config = dict(
    n_groups=8,
    qk_norm=False,
    init_std_o=0.00646,
    lr_head=0.00924,
    warmup_steps=457,
    batch_tokens=262144,
)
Below are experts of layer 3 (counted from 0) of a mixture-of-experts language model. Rows are named router (the router's row for the expert), gate (a neuron's input weights, with its number), up (a neuron's input weights, with its number) and show model dimensions 64-127. Each number is 128 + 32 x the weight over its row's rms, rounded and kept within 0 to 255. Numbers have three digits each.
Before each expert's rows: a language model's description of what the expert responds to; "mostly gets" lists some tokens that are sent to it at least half of the time. This comes from a sample of Wikipedia text that the model never trained on.

# expert 15
Verbs in narrative prose
mostly gets: " wrote", " worked", " making", " get", " become", " moved"
router:080120098115093122150181139144109104102108098167205115090112047116156157166240124128114098144104196081075133137101126128130101082102116145141118142174151115136147127117103094112162106096130157
gate0:127129156149130118098133136126150128169170180129090048193164140115103116143141110102174127166089045162180121128172147140130122094135152115143156143160112113123118156214134134096125140107135179
up0:076140116105175154172190047131132125104146082167167071095116055108146125186196152148099128161162157138093123151104138180131107186115077115088091165148122091187133158127111126148125119112142146
gate1:159158152143181064130144195091168134116106114142135113089086190103101119167126101131144085108099161124166138087108166150138190111105126158133087115124132126108098071137091111059119099131108148
up1:173154126141126112146132144068116132147098044153110120126164113159117186129094147095131122119144096179099138129148155128139148134166160116080099157146085124116164129107097103122159119163161181
gate2:107177158132157120149150080143055137113145113072115147148140126144166114140081172080128130123110141133149143182131133140132112124119150174137157097115136086110152065115054079090142144125132139
up2:160088172198133138128115152118146163100144086138080097169171121131102092094165118165230095151158090180138086134121177134142156078130134132089134089068092169059107112149157146118154130142077154
gate3:117129160099113152116159155049146114158122161113118116188155114151059126145150135097143100130157098186135099146117098144080108095092114123136105153137157172118152109172198075178096155114139145
up3:145094177112077179110080194100145093106176141101155135199110132136113137090110133117167134135078137144109134156144097144122136134110135105189080192102118129086183160161144132107117117122165146
gate4:095140145146082105185179087097133174085150170119150123109137146091137178161076112096135119107185143186142155120150162105124162175123062118116128141157149109095156075156211144100091156170163093
up4:170151125076174148140142058138180108107168122146125144149180093092179111097137135100118097105143073106063162124141069132111143162097098103133168046134146100125116155135110136140153154106184170
gate5:131079159116141106110133184167115092101159104126133170116111147135149110105129171105131116091130122058143099112117095139122147195117145149177075146163150119154127115111122138111073177095118100
up5:124070145093147143119123107123077104083170082121139120154081104134150094159062145150136119115168101107110060161079089043152063101147114065103130116168168109097122134114122101133108104104159114
gate6:132146141199112160133141141142089175128127120138155208088167084139161104097188136093126150131119161103149097126135074169124159121135112155158116134135115101120140067168104181129137135156123134
up6:100109153164115101139160104135142073114128076146119118115081133137168130117131181140179083136173135136098113049126098115124103150129164125212112182139184125180159135168206144085119113172097164
gate7:139137125089100076128094171134125180150132084123173140099143137138072141107139044174143109136137136127108168147190102094088146129163116158113160145092108054119163082134137115080111161108195099
up7:112165140163089178108181141162090135208190070147125109082133154147108161105137121084155132135123102055126155075126118126084142182108178099084137096160105085141089157171105111116114159115156114
gate8:152132100092106210109131086109157131109176113166094117134105113146119096079132126130138123111193179056110053203093105186167115121065129130092131182196165232157135133146160083103075089112129078
up8:148142152102140165133128162196138088105126196151091177141079130076086091182143157132112125118112123190121137136145135157135168081132153122172096127121105104152206203117064128116147177108141168
gate9:093128082112148163097076093117135091136115133113120135172125114162120164086152183141159109144141105116131110146131075190210148115109080165138114106129113125107103082101108132134104079101088197
up9:096147156179132181142162124151138114084138143198128122107191130166149190160134171114134105169162101147109173130125126140085151092122104098155135123101120043138162117134093101160151136174124138
gate10:064088167181091131066119191126110125125111132126120132095137114102059133104145129085100081133117123153152079103167095105167162161170097174173135133169137074176193118136117077130131161151150139
up10:184131139079192077154179167117111105163151134121129092125137130114106134117118126170185150179089145103161149152139136106083119117138105118113074173113117103138137241141163145154131167162103152
gate11:177069059081103212149145125089120159151119160108064179150120076173151106145108158101094115154193122123125124116140082132064178090180155094123117151163112114192129077103093133129148099168155111
up11:145120167150123120088127173189053098086105118155075058138139120137104176130084113131084118091111110128170117095180154067146059182091170093118157199086101081098119123176117156106064154112115067
gate12:098112082150164111135134100108082126056148123130107138146141162147122111158093108199136131146125120078111079212075161103136133116153129164136168140156130155122119140134117138077113150114073152
up12:187170131102135106072135125127155119147151083168123042056146130078112042115134193139142116118166128080106120152187160141137124124109102118074156164110064091133126195089109141131134146106099128
gate13:143126134106176125106179163124113069134128097057076124121116137130160163052133145125125128108130106139118200136098074100132094130140138125135133128145113105162056123160075128126183095103110170
up13:151086093065134121074125135102116147155116075138132095143159137154110136097106177148099108144131106120079141130073177076117083143153150146159159115113120174151164111115120158116139115103105161
gate14:184148167069127059184102137134107124113106128170090105072063170120098095138176073095157180153120136131110087110174154109166115167151131154102145131057129167116104093033197111122124130123142076
up14:176118093151123093186132153129043150136128144154089106121129137098132054097111162075076156122151146120175141106204062111167156193168178077146102127123114088135182134119128125099131134161120169
gate15:171130099066170127176153155099107151125125161081106128132132226123156079168136058090126109142138101109172180099084123089125148162094114119107107104166149164115110126122116078134173088104120134
up15:044117115118137217149121096121138173102150117085145164099071170167126082160126112085117097147128143159140115135118131132108118144186106139150095124160141135083077142109102141127083093147089073

# expert 4
Table row ends
mostly gets: " JPL", " MPC", " Lemmon", " %", " ±%", " Although"
router:159107104091122084068130191123172143169119149154136094120083145117085103129116134150167136136127103153124091081171155086122136104138091103198119139121141165148113159169184179113096105117171156
gate4:103114219164010161154156148150106098105102158120109092117159058077102132110121093081073099141112099092072107121182132172080147115098081106145145143128085085146127144125130122111125138093131149
up4:226173064127159102126082104135125101167161094145128161161110093129143171130168157150109050174107119091145165146085120103074096092123157111136143122099141136138120128123104142117095151130116128
gate5:151133109110118137110090135135194131170209108087191172109146159120102114152103078108115187153123166099094102161114150134128112126115124136127079122095176112070098116113150130172123160133116123
up5:093190127109054167105116128129077089058145109119107136157109095116086163137116120131113093112135085136069126065148118106114097084104113067143145081142141086159125115072218133179099196202146096
gate6:159118123124104117140175123145063100158091075134150122095102129143146112110089220164090144137139159136119132130156091090189130158085149145112122113143082155184135162092120130174150130138114087
up6:099110144168133136137092118129149128064100147171095118097142163099141145136125068075107175109126106121157148136113198100165115123159164122144126148117166104137151141119110074112112123142132162
gate7:131142123110162134140091137107130168147114127065133174125153144095159126165142089142175123135133146049151069188126127139116148065171171153167178143141091162095098143184106092116104116122112094
up7:092201154085179119109102131158104076165127139172143096171096105184130154083131117133170203075129141138156155135136105107144108223079130120116086104185166151133108172141149168154143069162091099
gate8:146121106081154142103120085135120091093117116167099173094183164128105110096201115138098104127136112139141136114170146133103086161111166067131127107138085168149119127083084124120128039107156145
up8:152132105083195079115134152133120164074155100147088107135149133104141171134172162111133108161192130132087139131149166084108173095184158146110118185117108160135110130121111095110173167123159164
gate9:097122109140156154108133122065107118137104138098109155110112175153128143173043117165150119165155126127049127105119130151157170125070129146134154179168134119080147129093162148121121159108170119
up9:085073066132156103164122136187175147160106157177176134121155092126176190061134133099078191128161100189186113099092161144118136147190215159046099109113100087148153185096111168145162132071125114
gate10:124115142098129186141123135124112165177131114084137090114101107114083120166090145185136161097054097120101091162135145152112112068152140179137144167110171138084137151197115120139146178169105098
up10:186116121109139130126185144161144140172141097128112121134154164135125098149088105147136116151115100112124123095113137045104153097192112112096180129088126146119113133082139054091102114119159058
gate11:099114157152119203143129096120112197089057079105109119127128104147096187150106094094151099063132135131151146147097183155106176112087115134101218134174090114160112163078118113098166161091068094
up11:081134109162120156147199087102093194102118079174160150138118138185124163128169144101104084118098140122219129083107132138097151108137116104118165176169127081151097153107114124082129164117119099
gate12:118148139172126167104120081128130159103174126183188162138178155178145160127120103119178173098135131104096125116162197132152112184079135171107160174149086140122065129119129109155136137162175108
up12:109124125117169165098131103116110107121210138141134113143150133126138069109127072179082138132089129118097124161129095061140133140137072134146150114191171149115107206210133139178150141113142099
gate13:085134096242216150117132160095126133117125133127129087155134128066137173087112047130131094102137179103125104137088108102111129127109166139126155107113089141075096187117064170068105192107117154
up13:143128129098195087133185160144134127125185064148061093166131118159081089130129134118181162173156015165085185178131151129119142123156134108115132107127091133181131096110168104103150105125082166
gate14:089126160132111165091117110170151150124107125122133173158225183114136173120144154124075190133129109170148172156070096086067136224095210112087146094065144109126170117121089132133217144149111082
up14:123112163099094159107173148134048133159099141124128144155071118141082103136124104111105101121152081139093115143169143121135107120086082118107094185099118110206143108137149149094144097124134136
gate15:116100135127113100142126108124098124109175159111163098160160110158143101109077110136120170129145106141149091130122083122145124180147125124153198111150168111131095137161208126147174099117094109
up15:160144138138114169095114066073155107118161120120166135118179082117096111142136138195113171115211086134060128155186148135111146144122108124090157137148159132116118151144043076123169108205109053
gate16:129141131146119093134111155095133122101161121098139169097147116121100150134104113125108177126137118141171152091220145154112148101060164091159111092170128151166143150106118170129127099114111112
up16:114189185095133132125168109140147123077170137112163155100081072166138138141100094119131113134112122157163141205111156142093137148117075100129137088150138106170122210111056115120148192120156116
gate17:162151125049111150072116118143147105144110137128120170096128129142126123123099093093153156048115105137145069073143137121168079087090111199166095160104154135064151116070091134136133109100140106
up17:117106143129082068135108115129082122191075137119136154206085174131111111120073217119132113163074117126145120127132143108085111122092141054116124109117104133146121144104115116114126124099149148
gate18:153032123128124097125127121073116163157131151185123094122112148177126051150121176090117103134192121123107061071140178062145153091141121161111182115130157137145137122130095173094184116108098110
up18:143152169136117120126153159115131112075095149089133090129164124177120167098089229072146170092111121099074196110130138082172116116150143146141107130127162121130135093139107095145125141122037146
gate19:122157130123115163102064127103141117097054147159103124100110053084149144102181113133166106064147095098104105133179116086139121110186098047117088107112159202177094128134127159159166169196160083
up19:112082180112147091147122060141185138105141130088112117147158114120138081160135134163177142105166162079092179151147167182108079114100233146116136162140075116126141088120173125103155121176154111

# expert 18
Hyphens and name starts
mostly gets: " Mount", "mathbf", " Lord", "=", "–", " Jimmy"
router:119160083123096109114198149066121144127188134150087090139128163132178090133187158111143155161141118142133184124105099174127098052130145081130177108127155150114104135188146165095104144099145148
gate4:154158113120115128149131129120141129106105208144101127092080170136137107221158099134121122142080102105100104103116138124149128108098107130163129101104106109182115127095121162159078076133130131
up4:164166177123115122120163109090185129116135136176092155125084146176059077209103110128120094136103080124143079092152141123145097111154145108152112110117110089170110067122137115146135092123129109
gate5:133113097170113149111174137109176127125109139141116117107097125111111143110166113112145139114115126138104167121135118133153159113146146106151145103107168101197088174128164112089159119111123134
up5:115130150131124116195178150101114186106157123133189159129098066135092100111210127158210125080098105135071171141161128152117156156148125143163126078109127139165152092130094079146074107185144149
gate6:127110124115119121144121091104091154093086092181155129145134127123095120113087128057095136163120154139162091141095149142145157101150113101125036101158134187128094158114166126102160124176112154
up6:180158155149164112186147131145131162104108091101094051181139148118093047113131114118178126180166088125097123160122146138150116096099189136122173069182131129140143126121115138100174101139158169
gate7:111170089114154129057143104201105101157131193143146183075178062107129181117056187121149065125161114110161114082102125160109101163145089121085128137051063122066159128111121118132122134171104128
up7:086122140112208151099114139109164134053109126104081122079128129137157035112213157187131105147136144124148066124105223099162122117167088127122129166104136117133074128141138070111182146145114153
gate8:223204088153144113087153143116135126128100158129115087106187127085089181142134110117173044113095109097143151135165062131107092093155137124115134141108123124132140143159063130054141117147170147
up8:121255113124091092132200129096111198120098080178135105128113120171082121148129119067115130105127199133108166137125173069109095146128197094171127156097114136142121151147137120153136110203140129
gate9:148166146192184070078131116100075141133094108158135089105104108135123113148119128126155077120145149110140109058150078077094142107164151136145184101104143079107119082091145127124060141150140145
up9:143113104157213125145074089164087107150137132147181093099142125163119127131084153173162159089151103103108154152105112097167157141103099174113107170096176092107088118076125147113076179179153161
gate10:137154154117156083133139162111185149150175118149117135164080054120124108160066127092145112099101145189135100127177066095151160137126201153095151150150056101152132166171181118129161134103090182
up10:149173153173083128177154151145128104063107135076112159163184171148159175126095105134150119068171063114115063088134095091115122149153124089111133146158135089109147132151142122122126140068113144
gate11:104125155161105108190193092060075124131139112202136088090113121124094098161087116141061097130131130157097146077155115117125168189149154118149147119140080103117140073107134141162142141177089087
up11:129091136112127162193088120184158126151130127106146192136045093147106189125155099134130113072061177135096094165136154075129152142192123185137142178157203128139158175161106135125066120150115176
gate12:134154099115144146059169206165145157183171147093120103109101106130127089105119111090062146162125097082126105130102167117120115118141130086080113094145103142138111146149117085127128069112123119
up12:090135100153098089114081144151123105121114152159121136145176153102138092131170132127096183096104145190159178171113126088135151113171142141126100107109114147095168100130109077143065142058165094
gate13:153099122130103116113155141132148198136132173135133166148178160121120118109105126129154115115123081151118125083115115110129059091122071162203074154187166168117183113185153155106107122122093100
up13:134122194187082176111120117113129097097108099114082119119162125056155120172152158133103199092116128185143163138137122097136143118075129153095116085135136167117102134147133131081163099161091106
gate14:185114104111134074134161132084155164104174129135061124124139092139132078074191157124096105117097132123115114120127085107119172101156164122121124173104142147191137155147131157139143107135154156
up14:145175120116072086131166112130189113140106140149114124124100101122159077081162135087147138107107157124106141076168107136151139102180177099157117141051149148183094143137141144059136120181140143
gate15:103126171106132122122182125093165163139110100116173118100172112077188103164095130146181172152134147141127074150143221127146075168131064103163062180105097175140098131163086119137100133145110120
up15:080123111127118107085074116099069084110107131138118178143125132135130158101133134166139087098129120092198126162119143145126188121142168122103168080107205132126101080137125079207088164143144161
gate16:077147143115142164102123164090133109136148074119128139154102068155152119095137082140113144134055184137117064091111127129143142106115097180179166126103097115098095120188148091132175133096122150
up16:122176101129138107205166086166143117191103147142144081079140088144133182160095130094159140087149138118075126121174178151159098107151150121097040141165057148160144115122089082141183144153088170
gate17:118098154145109108093072113143123149091136131109122111150197112169097191163137079124116078093144109138119068112159182152124142076103136147073146084120112110139127106172092067131153131090111121
up17:113132215154175097159133163172105179163108181134132161129081057147127166085112146061177161165087138121131183113092093100135123109139135165127149102157160047165126139190104101151102121181134164
gate18:216137143128149105148157132137128106055129110129075108142173150151106100127109113102133147140110089129130086048162135067146124163090147157142083113165047078136111120122108122126196171144148098
up18:126148135153103103159145119128127120138108070147151090151112133081156149135035120127143162130123111147133181134096136110088086167142114124121114150099111148059150089156110097131114140106134109
gate19:145159137106072101236131184071128150134078165143158123112169107130138151073173160096150133119123176105120114092125139188137169131131143155135155158164135076151142091118133091128119177139143173
up19:145081156152105155203128101084148121072144150129117133128198202120157179176073140056087154131162148077086143112068152177166115111150136147069125136149139134137144102124100138113123129084044110

# expert 17
Verbs and participles
mostly gets: " been", " became", " received", " was", " become", " appeared"
router:139122097155127123116122133157186126167130162089165075094145173132120099106123081135076139107159118145108096175121159118125139126023105127133095097129168212062110106103171121121092102113096128
gate0:096127096099078097155185121126091076099093096155141104120133119183147187242146070118108108130128082113189153106183114127134169166129124077095188126133176128160152117082183120107071171137097090
up0:145118091153134137167164120061164102167171154043128158132126095106197107097134088142091095096148181028123116073106142151155081129126131077155150173071126109092164154093101115154117169066145166
gate1:133179162131143158162116143072145162149171184139148161066147077126096104178128128117100089190098162132186108080142111150104092087114051066109119129113171071140121130129108109161122148130129109
up1:151126069101120144126107070124038160177061155150168149147148128159125092074099146132161120164076075127087172124156145136121164142117193113197126153160119132102119177174126161092123126152196122
gate2:029141174157125064165153100144081111131149157137120162073113110100146124098132144125134088150138139118116145159122144147156153148126130116150032170103134084118118132149130147151137133158076171
up2:160112153136060144098143131088147081161154100144135119120144134128072099103170120118168111109154156171099119139137154144130133177112160091165155107114145156088117136083174129110103139101060119
gate3:118093110146133142157103172119111139135139143150127149145147111122127123175104152103129086109127131146164140041172088114128118106099097080154130108136138064158067098153101110148135170117114135
up3:099128128133133098129227179137079174086089121148144101089092153104223208137127131117117122132143111142087159107078077057125056205129086201171137167115130132117120104106080119189184139114123134
gate4:101197104108139139116184096160075134141093062111138143115077132082112095107102128179113120180095151128112148153154123113132063078132098181132059100146156126121101145143078108141142179161156136
up4:158076137076138077158126170097146120143133124115100138136132124158097193105181129131082151047086137077124144142062176158148171162135146100153092158117100122124136152145160116166134135139118151
gate5:097173129137129109103122089169104161132093145182135185148143100121154174145068091119147107122095090081140158131151105138078112140076164157154109089153150100114116137115140117156133184098123158
up5:106105162116142093148150121181128161150173131159143130171104075184098177131066084117127144132122138150090044127154168079162127140150137105126126170040137127183129157118141096143104124124081116
gate6:099135147076151085134148133081175115130133111144092138134126072158189187164140151091117091113157158141128129064152115081164101159097135110175116118153140098166115148111078131178136101076195124
up6:141120146101113094148136138107174168092149164079142137137145093151160173062174154167144154173125118131146130116140129078186144158100172164180116218092113132118095094205143138104084109112167119
gate7:231113158088108121147063135069130109149134131179101099137160136120077099144119138103204169170128150170099172095087093177113096172154119144106133113133133114157146224164158173143160114141131148
up7:142105143099134099135129149151136115120085171147105126083154113097095149147161181155122093139142234188194121140174134202143133161129114168107130098048112130185170082114163091148194122100101132
gate8:139106172155104176077130112106130106102171135160095142146186107137117084090157178104151116137078096146162145132142082131091139110164139109088172078128104154144138181151163063133063134154084143
up8:070187099094179160138081162115082171112136085114171126097128170071234153182148100170107138055145119108171151127116135071116113092115148158159080131202146099097168154057087134111155144167172094
gate9:116157136186103099162127125130115135080167176132114095100153202192175105160104143124120124153155127099139153210116160155157122083128130118165186112145132118117132096120134117132143149086054141
up9:143137106137114136153102139148108089127169105138118126117112129162150117143109138137141202097161094145120094191157113120190126160115111124125066150134134123129150169109123144167128140128118094
gate10:110132112117113164166168091179149155124186084141127162111155214136158113130142104082185109147147118043079098074162080151105137074168114117136110121156143103160134110138129082128097120160140068
up10:108066118118167128119115069111179151098159144145149112131113161142121140083165120126093140079143148145153118137065123150150195088119173185127092095162154124137153098170175093057082178122139130
gate11:097138105089119210131167084102187048120161186099127099119110159177164128087099160178098113026149155142079118128155130138154088119150108105143114130160197144119089108187131089137116111098107114
up11:148130134126120160179152225108098089165126086103108107158086115164111147059110060038110113052126112084143167116053120194101090147109141143142133150086088089153116146114116177137112151093178123
gate12:137199147106101172103112133182137200153168181082135162107137125124135088069129110090090168134123143138133157157098057164176085114071132122160148092102143121070085153130108136122184170141119137
up12:115077179141103093151160193119133144141146059100097135101164120175111092145115135092186164160147189160116150161151095154117166181023090126113218093136162127130144134154175093077102105120028104
gate13:148110165112052129210186126082146119117124095138090115123143189151079108126121129109164100196081068163156094120148137075110202130160105142128164163111189130172165074071153107103164165127135113
up13:114149133114122094094191089133095100082121117171143162090175087097128111099141154092111147189162109131128138149189133182114119131124100153148149163109068091147107160141125124179117134139058182
gate14:157141160102114135139081182085138063162148128073120166141112151172132090155122172125152085138151071109126098150116172165136072110130131136123157146120156156130136150072137212106089114121118129
up14:191094091173200057156058117126134187134133090150130097088113098146127062180115159158111156129142147084069096123133058027123114080138141130121086077062069175136146119092072123103128055123102093
gate15:112119073107092105114182121101128102125150117112127084110162061115120182099140126149150124113074145100106106099138142117157091132144066106159042150150193145169148146132098158098142168063160116
up15:069089085141110107095077171066146037146104104150140145150104136180065178115115146168190090112097176109114094062122124151135111154140120085095112098122150132153147126126132091125173091124175125

# expert 23
Articles, pronouns, scores
mostly gets: " we", " you", " army", "/1", " forces", " Brigade"
router:115101110137138135110065097160168143125134077099121157134111074166141167135134101141151127074080090136196121124122177146128155135178118122120109103048155150103118083145096148127093085172065157
gate0:105074138097141132084103109131112135063094162110120167113122144107089140139154147158131150140119168106146111111080179156113127180099094127138101171114178105102089140148116110121151206146140086
up0:125117062120098124115169149139107161118153140097110107100186132105164073166155131132129132112124120167149099065123096107126160163153076143148076090138100190090169134162149107135122163087103136
gate1:131122146161107085091131095160074162163177146141111152192160167142069125146122105188114089133108112126130137091131158110176144190109039201145145113111135093146117146156114120155057163093129168
up1:181072095172115147131161154166086149147151208183082153164151088127101128173125134139051111176171126168139108138132100142133148181117061125115167077115155114158157095104176108126144177118123147
gate2:104136079163170129140152140110175144096143138102131129107135132155152060123140122147182140184099155071114144150164187041129137146160105194201086108177131175123084160083160166095141143164144134
up2:132130143111069144133132145116151120192163120146125132149123095143139106162076152122132115141087117134123099161112160164146105102098103078137169177098141090177188152146121128114160130081139061
gate3:107178123139121127147166146110142182121127103119095148161126039089120133127152131140162114119075146156153078114201142130110143109141185135153122132118202110133146102167068084113129070167114150
up3:057120121174144111114136162096135110129157096162135070148128130150137127169148158134113082200152192120093123129112073165136091061143133112140159130120199184160136119082132136130082174079165160
gate4:095115186153150114153147147093128153067089108075173131110191122145106082108188171109184111152140123087112173185158139096134086144104086171077125137143139146150182170177140085172143105120108143
up4:121154143153209112162116120180138139075142130060133101099114076131119159155150098140173120135089075120167191126124158106110134159188084144168122118124140183042100124094117150079105165173117159
gate5:155135144126137115148158198086068144147110121147144089093102089108082140126113120146100126171155119121119109131147121092092106170071104126132122120142153115109169119116106180148122136183127133
up5:143211109127108096131099102089164157141124139111110116098122118090160090111133102108132092088084140154113094073172173112153103169141108157097138138120111141100131147158139116124160124155124114
gate6:113094140126132154131126210116112160134099060148168112122072065140126079178126127158151086092089017120038117052164059093135143109141109119123070088121074141116138137147115166142105146111160164
up6:121172145167102103137170183114118114127116077128096151098140125102155076075126123121130108131077049129118091103153137089165145119160149158080141082119130100015126071107124122074099178109157135
gate7:136095122172131128128128052124107130105154127143185162105090058198168109127106179140080091087136110148173202080130152169169142125109070152114177159114149175070116137136099096081105103145142107
up7:093094185075102135077102192115146070143144108092118062115168144079106111152167115108094172140068147092129141122059055126127152115090206153126116067139126158078163144158159156158147159115082123
gate8:084119133134128102070157131100133136129105170137121133157151105141186118082198134091120131142149157144113188153154073117094046101129107115105132077124175121098116101157151117168140104104166131
up8:154160103087139137095149163157157104162146157102143099124103192140105129136040107127151134163161174174116118136132107056128141129164089100143128116079154140118176198093136068150103122093083013
gate9:116106084138148079147142133156148147191150155160126126101069180129100138143061178174143074146169137119118173154058148105104050106164096120149148159124185129118120156155201150114073148116193088
up9:131155122120118229126113101173099138086103159172151113153152114170140099114156124078121085080118150102107103128156114109219190107130124163179078102085138110099197071088086090135073115154098119
gate10:126118129067167171118132133097135076122166120104176097106148156124092103105162048173142129103049130100118129118039065108118103156145129118145090142172163149165081144144107178199193087150217161
up10:138086120106120097119131130105118174209104207065099095160109103142170095104094139103130115110149174126063124135147188104136158151107149109157161072128121089116146168197182078068153201101148135
gate11:136109159145157070153172142076178152145196125132113123163123119100088136088139118121082090051142138113153133088123060128122085187153161142086138161126130076156112169109128141156089120124145152
up11:162141065059136124164162103078094109174094122143117115156170115113153081057190098065076083165101159103126080149064137136153167117172180145202092111108165107133156093154092127143185102090119143
gate12:144112151129169171127093076126140133157125105112137140130179102106083134130119134194101157142163171116121184164127133095121143119115143155060136146093155150138123167110151159168126150148179100
up12:133122164183196103161163159132149121106166147062150164116150150133136148187097128154122130100059122217103093147067120117115070183126118138117158142125129121087123126143099165131115125127113115
gate13:153118098151223109110205156065104188116135107093110108122126118120152087095167168123161144133149149091126159165162162109155129097149126129123119124118134162082096074147143113095126118127132117
up13:132153140118167124150133099071129110160156138106134107190097128137158123194196123167078164130080166184138104115086157173114063193144172093115134093149116069145115177139163124114101147132141053
gate14:149119126102168119107110064131134053134124099126100085186124156098133112130142157147127168178109130114175162126108174122083087154138164155097137097135194168129099132096128201142170110119095104
up14:096118175153119154111060131193112152160163174098081159080105156105151102041086105148143187121140165142103129131123149083120109136079038133132110114131070140124062109135067110152150143161153182
gate15:152144127139148101193109109098165180139205153133111155160145104093089123083106075133128136119104130162153077123108162109114164095210146115081125130123197105177056140098080147174128138111079154
up15:126200069096111143089146131153137138112192141130152164127152139107118073122097101137140159110096126172090106129151177088132145130084153115118179120104147107082082145114134155155097144055113095

# expert 28
Biography prepositions
mostly gets: " del", " joined", " of", " against", " Lions", "bur"
router:153167123142144120175116144142150138119127118142141142091184213110139090116217102157140197154109118145178160158154182143127148149108104146096135106119095182139066128120128089143130102125154176
gate4:143223110110167119147138125185170108113101221160086175073164129160108146103076174126105129162113114141115144176173119097174121083143094137125134175126121116065127087192137058133139148136129129
up4:152140113128115149110143122112139167140147121146108117132103157137142153156118103120116159105128143099176072075182161079113156084140134156108159177083109155146138134184150158138135075159197064
gate5:113117092099144102173104129137142135079149166097133159150136148176142176195149092175107129172083143194088128133087122113129164093054154085132170136131156151113181137107178134148117154165097126
up5:177174171086145118135115109102148129170128143120112087073177142133163132156178132081160137130126078130160112083152086175127108073144103157155122114170141142168132172134110143076150098105133146
gate6:159099123121051088161201145168111095143110142112175131116085113113128099157125153104132131151194146167083149014129075138147154088174180146116083187162180112141148105114117115128145165182144078
up6:095122132180139103157155144120135186108163081086132084097097122134076150121167090149136125113128178119117106131103096146130106152066119146137140079110148127119096094179043122082204134138090137
gate7:137117157168120133140124118109112130119094161083135082093110105126062081111155125154139143099111114175115103095159178130141108146130195090062079188090110112096142094064144100116115103182102164
up7:116150102148187170127211097107093146082141061124078128156189110095117113115142145146116125116127077108111106122124134144112150073075130196141141101212164158197167133119158135106097130104156071
gate8:150126117079097128141127148165134161061077154097123160089078099120106090117176151132129153095167172164167183147154110128132126086092157109145132088166167078137114103128111080206097097084169146
up8:097111130198083134104145122186138159121135154130196142145113129142117111128091147085115123098120110148148132092079130138125123118129133030140177127124124120145140188200165182060146135118090123
gate9:155079132152157117138108058085137131103138119123076114132122107046139068175143113162153114086141097096085141148156059133145136182117180200119126171172109193167138126141119146141144163074183099
up9:105103106133162197125119069139115087144134140098107204141080138126044099160110075147125114105171134138150139158140169139126101136136154087113132168130182123106125081113050111115114078137147124
gate10:067086087081094114154153084116071101116087165144107075174111096125123120140169132146158136062122153128106097100111125089115101167182176142192153132092109138192201077146150163179056164123134099
up10:194142192143215082135094151147161108128156132094131105098142159107114154096114096128108125183131160120130133160231089115148100135174161094124171165085090108080128115166171076120206102182130142
gate11:114129200123115184118153183130092142134174112137178151117122147129086101192089182067145066154109077109104127155163189095122175123047164095146105118150137137143156086093131120194104169164127076
up11:097122108147164161138101138138151184135145123099128098182190174140086133177114128120040099145071103143114173157145155139124084096125127128192129049132179134081158087116119094142119179105119156
gate12:123124114136108131152170147173095129137146154153158159117184162157098178119123146103184177117118127152121109171042141123122167138112154181117061144137137101126118195124179133150112147101113121
up12:178127200118151135149117077093116074114137139123196083152062087122074131134167133170120077194128132156075128135119151147121086111144111051071142129170171103133136151152131173114173121109022133
gate13:096210191161123099147167145213112089089128149110112084134111219142140131125115140100077088163165133126144144133145184100116148104138135095184151080111125116134083130080065059155170158170171108
up13:130107105200096124112078152136134077104110142135061110080171139130145145153076150067102125129115127064102126087142170176149059160123125146124137144186163096123134070130145082151116140101171119
gate14:160136087081090118160168129044156165087098196163089118117109138167167152158097109049111169144157085138173149186104129139142173159118178135120136153224151139139134097129127087123181109162136115
up14:205075127096103114151132083177192131131176152157132148135126127130160134064126123120090179091201193093122150180070126155175128155106135070102115150098080116116107139158087105175138078144057097
gate15:100126176184143141088104115183147096126104119117104152136129120114107071138111149105120145132101148147108131136164137106178126111156109108166162135071139150128110087121124145143168115171141177
up15:121103080146170108150133162123125103164158163109173121211150149087113082170136162146138168168114120184126139150127104126102151123155137199167111093130152127117151153193119139088183064136145148
gate16:137177180109146107157177170099115173128142139090121116164090154101199168076070073132097130126152107104082121132183044114115120143117126161202097104107108126105113140181132182122195124134168136
up16:206167085128130114135130130072139126103175098152104128135154144127116159127092136099115108193138158109094146153105115160134142117125159135135078154160083150148065151042077163126155135092124159
gate17:131111127123087099118046234137129095176133141136098132090144113097116122089117117130169113166120150133078046118179155113146194163169110107155083145112119103171101132148090126165129130133165076
up17:132137145174067038136152131126070144057127117062153108118101086157168179098152149108081139157169089132127141157127120166094178123191152129125150137172155131154121078151157116116189134215123142
gate18:127206064112089118071002111148129172184066161123125126137083117154141055179140149132102195088106091164093092155120149176126135147118110187138124135116141130135117139164162103164125130096136206
up18:170125152117130154139158160121146105174089185132103082156133067117081113145102161071126114185160173192120161157082141111122120071132163147123120068077091093134165081168101089159157120165138172
gate19:040162126124120092126169087123113155140171100160113129133165143120152115244095105167171176099127157119183144107187139131068127125121117120099155114195127103060138100152145135144129183173186157
up19:050153083034071136102089139168173124130027161157184105131110157152170081098130118159126138085140174174114091124155155154129080169172092115100107094116155163095137133134165146119133118163144093